From a checkpoint of a small mixture-of-experts model trained on Wikipedia: 16 experts in each of 13 layers.
Below are experts of layer 10 (counted from 0) of a mixture-of-experts language model. Rows are named router (the router's row for the expert), up (a neuron's input weights, with its number), down (a neuron's output weights, with its number) and show model dimensions 56-111. Each number is 500 + 50 x the weight over its row's rms, rounded and kept within 0 to 999. Numbers have three digits each.
Before each expert's rows: a language model's description of what the expert responds to; "gets" lists some tokens that make up at least twice as much of what it gets as of all text. This comes from a sample of Wikipedia text that the model never trained on. Tokens count by the router's weight.

# expert 10
It responds to: List dashes, pipes, colons and field labels in infoboxes and tables, such as Genre:, Label:, Preceded by:, Succeeded by:.
gets: "-", ":", " |", "|", " of", ";"
router:531492486538555549627445484511528478490449467476548475445432460511481580534400403532554435518487529519429424462480482488423569588470515572507562477472529555457444556441
up0:521499519562542465485495464493431486486553535400478426489418540417476548560470490473447424518540534555366513449426554480536531513526603567511509490388459578528467504516
down0:574625498568497490432544486451505574442637554571446590559437530439608500541414573468365487484487426480570444524479469464486533530485596522490518504519531503564460494410
up1:520461512541524541591464536516512502516532527546575447501533483532420551403436482524529527580443499479342504555432518431446501523578466477470496582523551493402517546419
down1:508525439497510543460579514562474535480559496484473475605514526537543522524527482551425551603529591467590362461439545538475500529467498524505423527473488546590537584454
up2:526403531490519490481532516460471442525582504491456546444429619446534657586386547488496501523458495485479529518534487482457497475438516478464507433621478499511558493524
down2:493529425510408530441461473527527471402418494527525498443589568520520507496581447484461489550492535533504490463559478508538461502539510510492516477445396364479483394526
up3:483458549547499671574523498540563523612468470543558522412513531546617505477494421472484535504545614512416585471540520560434464472522510554463455508415613546518508527591
down3:525437551505458480409466444472567506409443499526493397486512551478478514495426558599456556501487394509468586385505399454443435545527548444426523372477518469499414529576
up4:485446471450475507505500424497478495489392600483404466490528505503544491479452493511463444591505524357413475433428534437482474517529515461559620566485443578486575440511
down4:566411578438354504530481524449478531512481570493409566506500528470625537434452510534458500497619501498495448520496507545500453506534516529453492544507482455340465519575
up5:490475581468507473533513514498517537472441397474546552563484497385548525453458521465430564490475489423467531403508521549475465516482470521488555407496506517484519516406
down5:525474446461576555454438532538524438446562479453494487471479543556572544477539476579500588584493497605572453501469500444464470509546543544518468506426461432580490511540
up6:437507551570558415565511488460470494504525472633518457489552573528521461455384497462469517445461466575508467458529503500429509604515501470572495456476528529621540485518
down6:557469456541574535482543437492529508522467453409558478457398414452414457512541506457491473595433442483526593549529421553512470496474479551594568526560509475562560407498
up7:447572443524531439471441428478422483464525506549493482396447539531551485523362466396501440437511459428404476458513545509548497556427565483592518523514521450518458571439
down7:533451558516459608486489589495575520562447570496481450544455516446423448519613491521506532567525506480512585537482513609407528484452374506516497431456509531491530430488
up8:491545602519537631511518549458448576516497406564534510451451409438465583529575550469508404521464481480465458554405506607468508557520511474547567568467432528429495530536
down8:486493486494496445483497450447465359398431410543506549531497544612506482518588522490495516498489552592513487561477507524464482441546471406502523482499505486498504352426
up9:526539490557446587471451491317489407565506475457525453443505381446522504586513484559475518524419323448601499521464442521436513501520524486460502501532522539487440440539
down9:536575536388460514590447553463489582511506543500547498604505522508515501358491570526512452460441444455420521504493615531493403439604532366487522474464527533512497389580

# expert 12
It responds to: Words after was, as or is naming a role or status, such as became, named, appointed, considered, as, plus stray lowercase word-starts.
gets: " as", " the", " b", " a", " was", " became"
router:584485472474537476523464415377420486447533458448439497585418442469455579481465555494448527530507584527502436583470465432495574577416528672533534501463522519454500493541
up0:568456544533508454473486517438541455447587481542538598555372562509470490556434498550475417545582478555466569498446514528574449455530464456526464493500559495407502546539
down0:566474520520470529521480524481574498479503509586553425503497498400457465441517501487477475415565468460527566456402470348468537507449498421396560451457538617424519535425
up1:540509502471573520500447501506526452537469425543504447502565432542474469492459554548483421476491493470529505466479513468427474521518489527515476381584495489425562481524
down1:466537505488479476428597512537481554499530556487479491522500457464469515493496606453428512535467493481567428469476510495472516440493553486479528492598534434573472495406
up2:520485504524464546455513388558454441534450463439573460503506496562425538573516611464341486432477509485443472442517476432382566482533479573555456602564513435554569522542
down2:479453494415493527553435421555549544532465488445476508481524607519578485511566487414530587487548380501505499489527492554470456465491523476492498429474509550564504545467
up3:464511565429552463544536418489475419509588533413452487514466466538464496491423454487391446558456481410549429485492464467389505461500441454521450603526570500476474547558
down3:487458441455485472557466534434426595397511508503537391485531537492517527537497462500491542535527526548439497550484440426516571480476437520515489489479513523590509570514
up4:463437500558507543514518486555509551512477520527464464505430485436478520492480504465522488442544486603463447489595505590447568435509548521484528514544429505492549542436
down4:532466514578604475516444561397425550447422513432490479505513557505557471537504546536481457487498473552596530594527528475445519437459564420469583419512411547393506530451
up5:520548452649544446468455403554442493533502458534434488556462487560544547502529522597471446485562477460433512489446504531524455501525457531539476526480518447478519519550
down5:506479495473578528458497452547496480429520553367608416531511460523496579523482526603472475584441536505498488561514511468526418502487406504502579441406545468491456570488
up6:611545411528553568532466406513402519410573533485457587537527502500446474513524503528499521454462527526584446470433462406493489454512483499416430514553438563491423519582
down6:558534480514427502522471414459523544494549516370510513496527475465559538456487504435562437583471544495502457532653458442431591498483456558479541449549586489482568590552
up7:475450464514476427597485504547559520439495447525480432559462466397500532515525492508575444463498513600565473531450539460536643476480532502442480518544489510437432592493
down7:429502486443454475452575514378474501599523479502504488543563422510472452433525521492467473401564417490539485510479487517471498465470599529596473519442479568419553502559
up8:601504587519487590486435476502529440525506592526362430546521433581535481482543595484534538476532464472447500578494509535501530629527454505397528432471434532554602453432
down8:503573513440471502569489482470446479480415544433547595483397556522491549492477574536584603535510505526501430553475626499503503518417544492521483468548465544541379460465
up9:562512593502491537461518502491498430436511412448442549485528485468504407627483396443460577462495446506502479527432533463527552470486526559517526432460515556483545518401
down9:419537454503615498484433485442484516566532402497478504447553446449519522509492414510414551475532528474549456566557558514491546515633530482551467535489596509518545496454

# expert 0
It responds to: Auxiliary and modal verbs, infinitive to, relative who/that and subject pronouns in running prose, such as have, would, could.
gets: " to", " and", " he", " the", " had", " has"
router:489455500457542501491452382509506482476426501532472465423533542523464522519436485571434472397484510452577440503567463502553527554539458535454486430550548588535518530551
up0:437522554508436445391505520367550515488494462490490470521577537459464550475455513591495442461486462494413480559470453518399531532477512367542621450444501551480523538456
down0:497416408460488463461552553574509482543479430486548508538542453509461408500588532513515404542440577479521527454515569487626478532591493550473473497536530501460516411584
up1:561462610500446534505619509545581508526454532557514502455502512487490518535482562514467464465558512568537474526569534465456516520525470556537588470477512489507468483517
down1:392412427523517536497467508570497585416422422439399464512491563516553534552525467514444480546531447534541520538583473464511503473524490573467432494484472551546471443537
up2:511477519512501506460455482468427478538506401533474553523535530450511525455487539478444384512518444463510515564563509484478415470475542552499437465505552515529571506525
down2:402505514468474459512454519456594491530402556511534576482520590512475588501494471502425536509442543524580519372369478462530555539549523488404574559554492491457508476437
up3:667521486475481508479442523503487463462548580457628534534519424447525495590506499525521553407466521454561463435475450450524593542507498527531512453424441513574528538549
down3:460470527531450519492450461438498530533489455420560560559471518554469599468410543510460565594423599508450455400468522487508522554557495609483537531524540517498470565545
up4:479422538511455525548462534600524498466589414423446525494544504438504563493446443546447463522434425471524481493560583561571516486509545502493496535458562520399529556444
down4:470492598440490484463439553444488486504576487554457504555557537563403535474540482511488415523550558485543498562513500497538528447519452534442438486542569357493436476585
up5:371482539484433563423486550456545450504521519427502556530439470558502520489474574426573525447545567515482439464629420583459396544527517464469533577553546458428476449516
down5:526481479541561484456499396541506526481408569544424441559516545564467440495667382580473565515495511499505446518466518451459440462476514571471545447491458509534511482466
up6:464419368525463497575485400564513512581508380496494553518489494533455489478596477546533448463569455585541529497451481479570603489459549481527485455533422552477523477484
down6:462566566626557565561556508505506577433529469468521474420492528494450456455559490423467463554552544525524520499508543499536580480572423483574443404431469535491499440504
up7:446415561486518497509583526497548533480534460450522568435507472515490444482430469552526521392579530489539398482477493455561485542510494474549553503588428496536527450535
down7:522499422507544509466544422464537461563538469440453543494519495473558398483495593404492608521472543466527567456517488428525509478477566554516518485546544475382492484558
up8:488550515480584480538444478473533471551493459432563525502584575449451493501445482500472545545535428550432516530447479492547490542501506486493455491565472487499500510425
down8:449570420525412454465543570571510516538465468461532502512523600580550509571492506483472548498449474431542529593557491479448429558404500502582503501447387553438402584525
up9:390527437584563560510524465487545452568462488532427479473487459582545429543509464613463423429479475507458531490570478488494406480433496486415492497493469540478479467524
down9:527423555465459414540457450479511502479527523446508551524493509551569506503502426497494474483506530513420517520501461418479510552573586534522456563515558531374481547565

# expert 5
It responds to: Middle and end pieces of non-English personal names, especially South Asian, Slavic and Japanese, e.g. Balasubrahmanyam, Ohkusa, Galatis.
gets: "i", "a", "an", "us", "as", "o"
router:528384425495556489497491463450496502539457493535525552465485472534514545513480505655476488454518460436432433497524460455400590522506527526453522479542571530524439551461
up0:395572506514574552539487545390500472444533464582496511529451578539526510518461549522450541459463482464512524488463441590459548527513471488593556429398485564553461450442
down0:603531479592473482554485563578427465542538509384488490483570424426436456552561521460484536548508534520502473469420613435566546387500419517487507509501495478439504516493
up1:539523541463474440526508511471476545465471471475564462540501503519518503484511421582425436449446473539472465495566453411538483441479524468466528493453498514520405517612
down1:429493538453438621532438561464525462424590508467457597404440440533605537474527419481482577608478518479447474496535471455500456474437468477531472550360463606506498506537
up2:461465517553473469555484409504496535456545487543516433569646495526510520443434396456524434502476495546507452509567477520475441574427526481505571496553562490454471634560
down2:490581497518549436478464528466462516509428558520541366456457479479496547491514457524558420496479480504525484504584512471504501534468463475509486591546514424478550541510
up3:449507504543386536459548521512482563576434476589541515477553531441522544512502463490502515501459579604493582524471620512401619482494533524470416512589550522602455581515
down3:582517443562540457524348488484446532498559510482441473534476514586418538512543485500479436536493452477580537376500553469413467464520506511486500408464505518444464463562
up4:490584423470444476536546591501505486542587461512530464498482465444556547570615479547391469437496519410418423481407584504502482414554579495490519425569442486547423528502
down4:465441457550507589421483523581460406493482449487458512500462432506462416550433574561450567425450453495505475531486458517480584488421425544552420533508489459488540567426
up5:458439393557451506584579414548426602513535467522454464427529475426504467515551512564436472534518517379466528491472516527480531515481501440511434463564492515535477443479
down5:482527490459571543555468510502381538444543385458461538461433601561434507440476459480464524475448469468399594546420474549492433403493549438530587500669471537555496455517
up6:627429472501411514386523512448481523421535483514413540495560518456501499488482480488537478571584481549545542561447578469532511471542471490462545543560546466425487452523
down6:587533572452469528505569531536514564481480439454396498543532566509398522475557417431548572555580515513371631500440457539526491506483392453492476581486505439497457521545
up7:473552510521517463584468451492433491504481449428521458474536477436508402488572639459495434587469545469514521442529535391503482441462556515467534515493439465531516452490
down7:534618451541453463525473455531530484455507559505543539443462541524413575478550513461509491548487529547602456496527488515455494483539428473562490418574431552542484493548
up8:534523466533507473511447455488492459540516576430505424490446382535456537501482557542546489505485531516480477466568535454453403609561514411479461598579519506458417608572
down8:460412499548532435494498489496553464465522561539512545537537548524585497521480518377513506436425439457476523535470430464551525406494597476554507468550480430517548516495
up9:495427492435507548551513496452533557461537501407472368519582524550470496591433474481569495521579532560481551478491470387527426483497557484537507557468561383605510588652
down9:394493509589517462515491473402475484457459507484545443517497484337498507529435455497456458531504501445510481505548518510497483503606551529522459453533560511473543509476

# expert 11
It responds to: A single capital letter that begins a name or word, often after St, by or a hyphen, e.g. St Clement, St Kilda, D flat.
gets: " H", " K", " C", " G", " T", " F"
router:577475502526391376502481431493515439506467357525394552458494501563458488533488483578443523502528463522523460467494492526501508525530504550456537432474573528514494456610
up0:523480587467516526500515533524605587535473529403473423534459491542429439464500514523511558514506552405516546532532487475439424540495552471535499551493514547448515575508
down0:528554532510473536516510492504434465535622512379507400460436413484510485499466595505401538568522499497402419591452588506448538551616576520558538505487430480454565403519
up1:649484564426354480466522587508494543497439509464492430499474509441359500495510489493430419551526581493548486442529502579482442519544516433506469526532508554557468405549
down1:437549505496505545487480444493483393510514489497398487378484483491598493500398508566487536507471516406496513575538466479508521469389523478622459580482474499505518469470
up2:539421505506520443529460485448547572606381457484513520472565527496497539531533528520456448526535460518502462601549467460426495458550464471500429455482373618536493527571
down2:499546500618516574549483449494464508530465534535460563517430573550486491476539450442479443473632459494490508498435502448467520461478560384533510529527576535449488514408
up3:498485495524476540510544575555498528497455437591486603561407422521429423476374543495525426570540510516464492535527509408496510535431485489482457389475472433487504568477
down3:518533492479426484505495494566482520441537456449576477484482481468409454500602576565471509559517443502499486505475473424505576566497457459413470446470408526554441522549
up4:513476518495465516530445515481533549489511528491551485407550530498506478479528448501522547568511563472457442553523538498480558566446538429587535500535451465484489400426
down4:580506515440493490621518566550508383477489611498463595609511517529462397479489597552630503537479502458537545427491481451520443531468516558466518533514569489462494494454
up5:490453446435496516490603431494529380501542506441614407526528499538486467505477439497527465382632438522538487572573428549484475592497514555544500437542571483460522484484
down5:525433390583462475426536509556564394491542462463492470551496486549500451528504422615479501528483464483560633492518461475447529468480453446521493584477543560524484484548
up6:591433496521459564443462449427397461556436496495557431432514519582496390546510549456519465471492457541447514647525420559508450562429526557430440405578492505473468483555
down6:477524466503561590428606523445547531496483525425531465511558447481531449437461485426467452571404459429490543419504536576542486466483538471490468488558586462456438488519
up7:442532505495427452500470495428525433434523516479460493467532437528504522526592516477525494441454479430466574444584446567536481388567553522527405540481589480349566485510
down7:592590504462607545476415563500499413495578628494474541470510473414583516523500525431443481409449537444538466502370440642514448488551500434470515488518558568503489489466
up8:446512523470426475479491428529499444613412429533449519522471541559414578495430535406490428520474443394504523491447483410458515460496499500518433573485481641516495481513
down8:435503514438504481468454506484484531503466538510567594525548501458436525596652611477469477498457557584507448534533508530400531416475444441532569525456445431510557488412
up9:475410496478547459451402414489424510465480563509496563530462491494466482384548516601485509548440515540455499562530500515421540504403559426450586591499502500468438516525
down9:522545528548575510519521502525592472533444483581444530501422468495564411504545437594526501488540473498592523483430456510499484417541478569440466445527421465516446511356

# expert 4
It responds to: Word-initial prefixes such as un, re, pro, inter, plus hyphens, opening quotes or brackets, and line breaks in lists or tables.
gets: "-", " (", " un", "ro", "\n", " \""
router:529466503431455470594438430462495441503518474485551468428511504569476517597486520512429478468518554486489442507445474484493484642435539545529530456507553554528428486589
up0:536504609494460544552510468488514473532486450491464491435595438565567564465536450497474423459469472402537532467408555524408450511454437520402439460418513449500565583511
down0:609494452497443522569450446514506509477569493511475492510427497551524583623530432410578481533503436515405547542510464501492528478550521517528529589497509488522539513506
up1:461534511467480464514538423453507439481454554535505458500593477511490467583445470489410416492487556424472424396574450552566475523506536473474443557476528525491431502559
down1:372464465576454456585520477572476539508474517537462526576433548515475471448483521597581516464484477523523569474476501560534486504386503535457526348470491453491534581474
up2:480460445496464458478487506548439554478541483527442526496458404469508357495444448484528476413537489488481495474519568517481354502462508442550447604463431585500497530494
down2:480503500512503463480516474482496470456504522425466571424639487512573546515512387577497585549566401434526478574560490488481459538507457496523436556508500518602524473522
up3:477403460547491522482481531526525575536470517436575539575567570523603430523447534549460507564533357488457458598487473461515513512481459553445531554529383555395538451564
down3:544481509574465509523559473526601596462439619491528582613587482539554543506467485535419492469449453602451494490540495464499500410530461494566509474433473516449540473556
up4:488539547457443525536449540523381437516548390574470564489450519463502457575509486516517505501595535443502465557505464500378570486437519494441486509408482474508482396652
down4:601518527449442474535528508483471473492527518556506444470493447502453428519471409399503499526482401417508518619543504390498444382495498496472551499447462503488510530520
up5:541551461413554394485406518491535452493550539481631446522541552577484571490519470568537415550540480553575474530505568456581536501451502533459496535558537539507537505492
down5:597580510502559478486522499450441527490533518513533472537424518470486471495557425488576503520458560502489542505496375544491490554435469526481470503507411454521490462438
up6:599471614524463486467519545493544449506458473499516488536533456471501462554428522626462517523490416438467398447455476492486456491524640488455490454445546541467439483458
down6:466454503552492492467498524488428478454580583538569528393475549473515522474573556438561513397536465518601532493482408510537495384490548425588513513574543498498581538440
up7:616499537487532526518487422550446417546518485486456520457488429532469506475466521533526512543468529497546534546531561509420574544548522561506558487496581481508476437529
down7:490474528498527597523515519542524544493468501501511391415539532494566516502633466503559570506426527556469549497522453531578492460503534492453540613438407540530575506391
up8:501497461459428507455602439453467513427479510527512497444504488488509450499529506589396531441462532428624581546515461539492530518486567439435537515451519482579503516549
down8:457433508556411455518563471461541569559458500553511492489500509554402486464596513459499501508455530547611564545478449498460470482540499456585579491455507468584499461513
up9:448476476425475438504415641460454561455452370548461533443533593512449462462538549421486567533549496531552573489511510558489522578447577493457503450577452435465431517562
down9:487411452510576484531546581563594545544458424416582379494460467538622476420486415531466505435428466492481541510494475477545502530470424581516488524514455561438502409527

# expert 13
It responds to: Digit pieces within numbers in coordinates, statistics tables and dates, such as decimal fragments, years and degree or minute signs.
gets: " ", "9", "7", "8", "6", " d"
router:558424483560550433530473428466450489515450398504512535427458490514485466464484480589441442415558490463436515471509517503530488559372480615483572526495562532449478530484
up0:457519572498526442511477424499458485491489513556507565574554502544557465508558515532522437399415560465496536518549461569459586574516451455616520474478552525571483377459
down0:435528498373466492557482543556527535456458450468505516442469491417462528514464561530489463538399528579509465525438518555498514503527440482540504495513480556598545484497
up1:603537501515514509478479455431489487474492461453497502566492518470499535460508419392535578419500480479498516459466527406497399636471556470419427474544544513605518550506
down1:349525464530538406450543512494514544579446512535482455520533562473512446527444456541524455438528493516504549516488519450543538528541595500405486489522488489509463497584
up2:474522499563403582515479500476458477549441500503492496568539493513479460519517465539495459539504568549541507446427526499418500437478457513539526463534527423496511518563
down2:429468445439497477440526508482621597581598525479482547449540483453496490486460444484574510474473553568520478549472521542561469525475520501528473537496520381571375493435
up3:461539537474492469423491576570415509449408411507513543494478559507514395451573340565539574563487520492413445475475554589528420555456515536463511510429426442516533459430
down3:395547544470472589438569441536501480497502557483546514596488428475450470439428545434501474590534452506511565464452511411492515468458485463410522569388529471454528623503
up4:551539450578494557493505461557494441455488478546568572447430490516501505560513530546571446468580482349459466593357529493488563537607491607447477565477517535487492436490
down4:590600494505539566586465515521540403577558525489441479512532485507534439472458461643557460459456481571493477524553500464558499439465471511472543419495522413447472491462
up5:467502447552501432414559519419418482537599519541501471431512465506452445623532540531461451379485463526417489559476547420462527458455416483454451443730418495442452549523
down5:425574486490467530494580476534430543511461471414484470494495476508472514534543513566485444567491547535497570479441496462453529525512533446355486534520582498421561484605
up6:577507580498525492456459511537473574436476487532549396476484490543510529524552487508512441447523590490455439524564485488447431450574451462506478539481516513489435476428
down6:431485473447503491479482567486492523467453402447446509556491494460496502580559559556465428508423537509539454454481482467572487424465508507518507510489442450597532419466
up7:564384504547477468544513428508452430468570441462478460484473498513522554452500495544413512403478537468424438521493393509466526473489495444585571540501496440516540487561
down7:512443462535523522502410461497478519495444482412513491517451499525457480557467412478515560463551497492504469416613528475570450448480408515620522573445387472504500601488
up8:478427473545440579521491582468448410440552406621566545434540477550511497510457564542457376376537571508495435454461460457485453484534562484530531487467592492431520492494
down8:504565538475563503531484523571458487518581503528573573434453521437507528602529588484500430557494536574485531468522482538514439491498501508551532477428478529488465565435
up9:502549406498366421453548499498555469451621508468523494494464487505551535472563510530508562500595636543548481427436497504464484507490569461541501475532531495565491443554
down9:603481386501432481570447492445473531497408418595548487487512523576511558467392468523628459496571452471459480545504517606594473520540468502400573567517460617451518499501

# expert 3
It responds to: Words and separators just before numbers in census and statistics text, such as density of, Of all households, more than, plus table bars.
gets: " |", "|", " /", ":", " were", " 0;"
router:495481496547519465459370512482446435560407411508542482426481530462574462449489416498517570496588498440485464546588421510479558592511457566473530445587454534476449469500
up0:567435506470624503429430523521442509486436438594474506418554525493506541382603465495554522433482348514549498479542530415547533530516494572520623553490424527539537411500
down0:564427517532543561433455480588595534497442612501519512518484567540558492455505539611530519503536447463567542509559487535531592465523421382584478477522478520559548437498
up1:418491457485557519560498506457566541469451501422513476453511517578450469586442566492500474546490521481552498383545492544568598536590533474433446573420405516515444510543
down1:466524534439518487531474554464515534527486537531536556522526411506526453473538546466552600581494450528649596423576494494446532464468471533486472468497446517505588496481
up2:449524520589532440458550398498434477543528456437499574422515385512363504563493409493579488540497517477521556467448444411450442466422531484482523531530400456518459536555
down2:408519465445599407544531496509432493504583495491520426539413507456566453431526442476553534505393457505511530467486511524484473452397535487490501528508530395505436475532
up3:467576498494456457499509447498577504494529523495409466536568554494499460474464531501407449452468439554505490502424585539570468560426605552583538535521501555543425397521
down3:461461529447452492493529453549530503560480470460466431503509613564513461447491467476544525546510569456596521520473535432559524454490543480570548496463480462502565499433
up4:444522495459536521506494425491527480398395498608573608545519446546491519510461527447505474539566502483527455436515569480461443473484531539440552536487493547526491456499
down4:569553391512433454525586556400495529541659508489578539550491499514438591467537560522491430546383484510484550476515443430572506519494460460440452505543490464559522501513
up5:531549440492538493552568493397606535457529475468502448537533508518566504447499408443515546449560396431538483544464526525562492576429494618483443523547494517502498490506
down5:562478438483516535495488499497447481485559539558542467436485588475469499527515477509545480543489516525501533533506527464481521388454485404516502438483504445481530395513
up6:480619473512502532439463466440442478529482503431540485512580508503469480571404460431440436549490437475601616478496458425471496557522451465481449533456525446563498537516
down6:466564467564526530512556464563508488527513543474474503469533506511454526475585492575592444453575533482437484567587549500417474520533490467513453595493410493477490436530
up7:482488481477531531567530481564410498508558532471427459455471536456484582469485536514484485494559514570554414589561551487418483609407482527384535430429611582430530503478
down7:558468493497492504480486484463433552473415602588505552483562514479437451494507503524496462429485466532459403476414497543577465510486488420483503521394407585493491490471
up8:458497429525474509504562552537588497500488458393564468517498523606382559512530519472539536469501499509526527435423489461496571552554487479454523456505581518475484449529
down8:511524479435480471475466552536525427483395512460493512448457527551459551562455430479518564498593459481478609478542497522501568559556392537379467476505487480446546527479
up9:579469526564446498528472496419423463528498444502527529422498522527500478445423444479579504512492576539423536500505483540493532567468533539471594514531538557558490484475
down9:484458552449530517471559462420542516453533455523490485495494501568513505528538483559544522531521476396462546459524551539417450503405533562499415515496574489514576443407

# expert 7
It responds to: Sentence-final periods, line breaks and == or = heading markers closing a sentence or title, e.g. season., Normung., Route 37 =.
gets: "\n", ".", "s.", " =", "==", "==="
router:510440455537530524495483361466539455549398469532423440396550436481502534536366519522477441468488526518568477554507539502407472539431457506415495497576538526496550451481
up0:471453539436528406556471468471435532532466440491462525494455543402465397482412515524406485453480550487433564450508403465470552470529513409459568525575437547510423585527
down0:438440489534551537387506437621596496470458586501518474510499445538539577467556392582477592528524499484406543557542511480535516501530524534500514509365531513561502478422
up1:488458440442547390421596391533470474562423506506513489548463471516480465511503553552474463532522518603478502477523490439558475533459540432559401510447594531455623516447
down1:556489558502561556516495486493526507469518482454442442475561527550581452513529476532535482437490509386433535521558480491593532559528518444476615548645480450408461493434
up2:539425545471486453446525549511520412515514403484474533426581559547562567533469461517520512486527465463523487415484516559379493580546508487526478450519438427570481545428
down2:427533453496550537576462452505568555444417504546490450483437533518590400495429565441486513442438468399490488518413505507436546440489458536408513600541506523430533573477
up3:441485446521473471476601446582527500560605464501505498411528513442476613504538436537521579486460479433490489493498481517556511576546523526504531429505663571501477453547
down3:495467460428482589499430529463490513455506552401466476546491492580465491473518535516527393550453448460493529479498445524476432513470488492440538499432443471447556534526
up4:507526437473438493570471481492407525538482519453543512438442491603456493482511442447517483491472457529478472518423513509473444456535419521508500448426526532509454435485
down4:495521599539550537544535505462530492507448519526495531539569525555470555515521586419516493409430575497574547510473536493541482488462519430460525451510482505525446487489
up5:426417560567534496556484530448522448512522576532477492465500490451518502497488483530525442591421479527497544485486567543564457500557572561414615472535406518532543482529
down5:344515434508478462572517512467542369547464529433489432517513535514441577450522494477554598542540502478413502378430517548640481520590396486444502430437521573475497495498
up6:472514534476451460506503464502460474560504486491525450558435471618507594526441567458478535602485422452469518560427556532484483556495501528438449482484528486521557456495
down6:567583488534526470498489503464484429481477555496495423544596526552475492515484552485501489549524501463477496390494434504448448562556517498516483543506399566487474547457
up7:476488442516439565474490520434590502512486481459419572442585479487477500592423477535519487596540531507434535567446496437483504469433565510524503532551495509422497514489
down7:542536570562548509500630478555478541450464477470493462471366552473514392510522523489508544609503530504534520501576553531518532417502449489503550554576525441503501570500
up8:521582518521538477535458549484573527598549411446532521456504482547415534460397507471470478554491576551516556500548450547512507479450519552412481476494568592487466491614
down8:467494460563421531547518501550395565498481576486541339548501503500430519504475483499401435435460432449462488498482486474517440440569536511565575477515474473518552497512
up9:434468537476535474506551552486561529585452439430514539442483479470480497510414532448495529565452501587539451492539502582556488508520439458485483514520506537528562411595
down9:491415509471461499551481517453519435512476546514550493476453518408557477524515446417483491438597505454505446490517407420511529537604575497549565484467515472499572573476

# expert 6
It responds to: Single letters and short pieces such as M, b, ab, ob, Ch, often mid-word in proper names and titles like Rainbow, Eastbourne.
gets: " M", "b", "ab", "M", "z", " m"
router:646426457486408448525492440465483487544495396506437423462536502463474447508517484590480541541527529537458457533496397557451491502475493611501479455518568517585463486559
up0:494481372483464534502558469472551556487474465574522435484398428498418430448554503443457482477506454519506538588535576449497545465532580479471537461399493464537437463442
down0:497492409489467571375568542472440482572486507599451567493536457490484500466497566555548534462497524487513464447408508480555456463599481531450512496432549428436640483444
up1:467549423337551504496509562467448478552445492385552499448519478545472526516384489485472478490550421508520472428382513537482497500419552560585475507594511549531451511522
down1:521497507536464598463527561540547465604508550449487558518492574455477481478529461437501616469500446524441567549504522657575466508530438575507528467555491534560485420552
up2:422453558546491495537505562534562437535559431607491476556464477482567520469401522581573509580505554472504382429503542542419484459443517522573586434494500453537461508491
down2:421576470517514481556515428608512493477396420537434441547505561518478520517401501555552582483553507539414481516478540548576459565526536589398560469544506545476481574546
up3:533521509503586503496511553445495511469459507516563544498537541503549498440503456568435513486552503472523412462520518515419483513388425503538540525411525429505493415539
down3:460519414494488567587525467407495504479454404536514495520480457502485510488545580436560472411467536437510460489446504478446453466462483517540465462460448434517498468585
up4:505483459494515520421516568421440538509478498542614494465407587533544528492535464446562449488529551464499468440480491523436543559448609518519453493493557464364429531430
down4:418467499515522500448522451502418436514503482402521513456467596524356540483475529416411540491362508537513509521523440480493465522522529501515528507541560508487509557509
up5:492443533531461560460462539498406465424510433469506424481459503549440581505432470558511504438512388519512469386548521499460443545494483499475421453528524551520408480426
down5:526583455466498448582480426495437535406522480453509527543577490419524504487559461401514498537468553507440494521494529587432520516498422512494574588431437550547435473447
up6:505462582489496583434469549530489417507553489524545568469545550468457466571472513557470575547468512497520434506618445454600461502498539472512512360513537618526496486454
down6:417462450472507379440533513475555498394431498494499472473489525473500422405504521451571459578448441453515534512500494506511505505504536503513540482484452405499557546488
up7:573523468651514428524539454555473529464466470413484482483539494399503569541519604471472545588433506551525454545560496489566489487593557467468490475578510528501476443555
down7:468508480520483533514530459508521507460503512494572469485510606563473501559522486482548433419470446511467556560422512516503524514430380425368514583559406497561516648466
up8:481464484479440558430544533489496493575444559479466491514515534513412478547506533567579548549417516441556447399479501595515554504533555600521482562453489501454508486514
down8:478534501520480550478505481487583499490610479524458488620521493422459380578388533476525491436441490511460628514505455471528516479461522560550514466514397520451467492545
up9:525479495552596506443496502510467454577501529492444524543512532518445500545530471541495595526421489379531490489499538483389518535409491557573439506449664425458513532508
down9:487480550469516547497483499555533452466494540463682611535485465507519467463519457498493487493371527560477523498494564537496467382524556382503476540518527502609495501507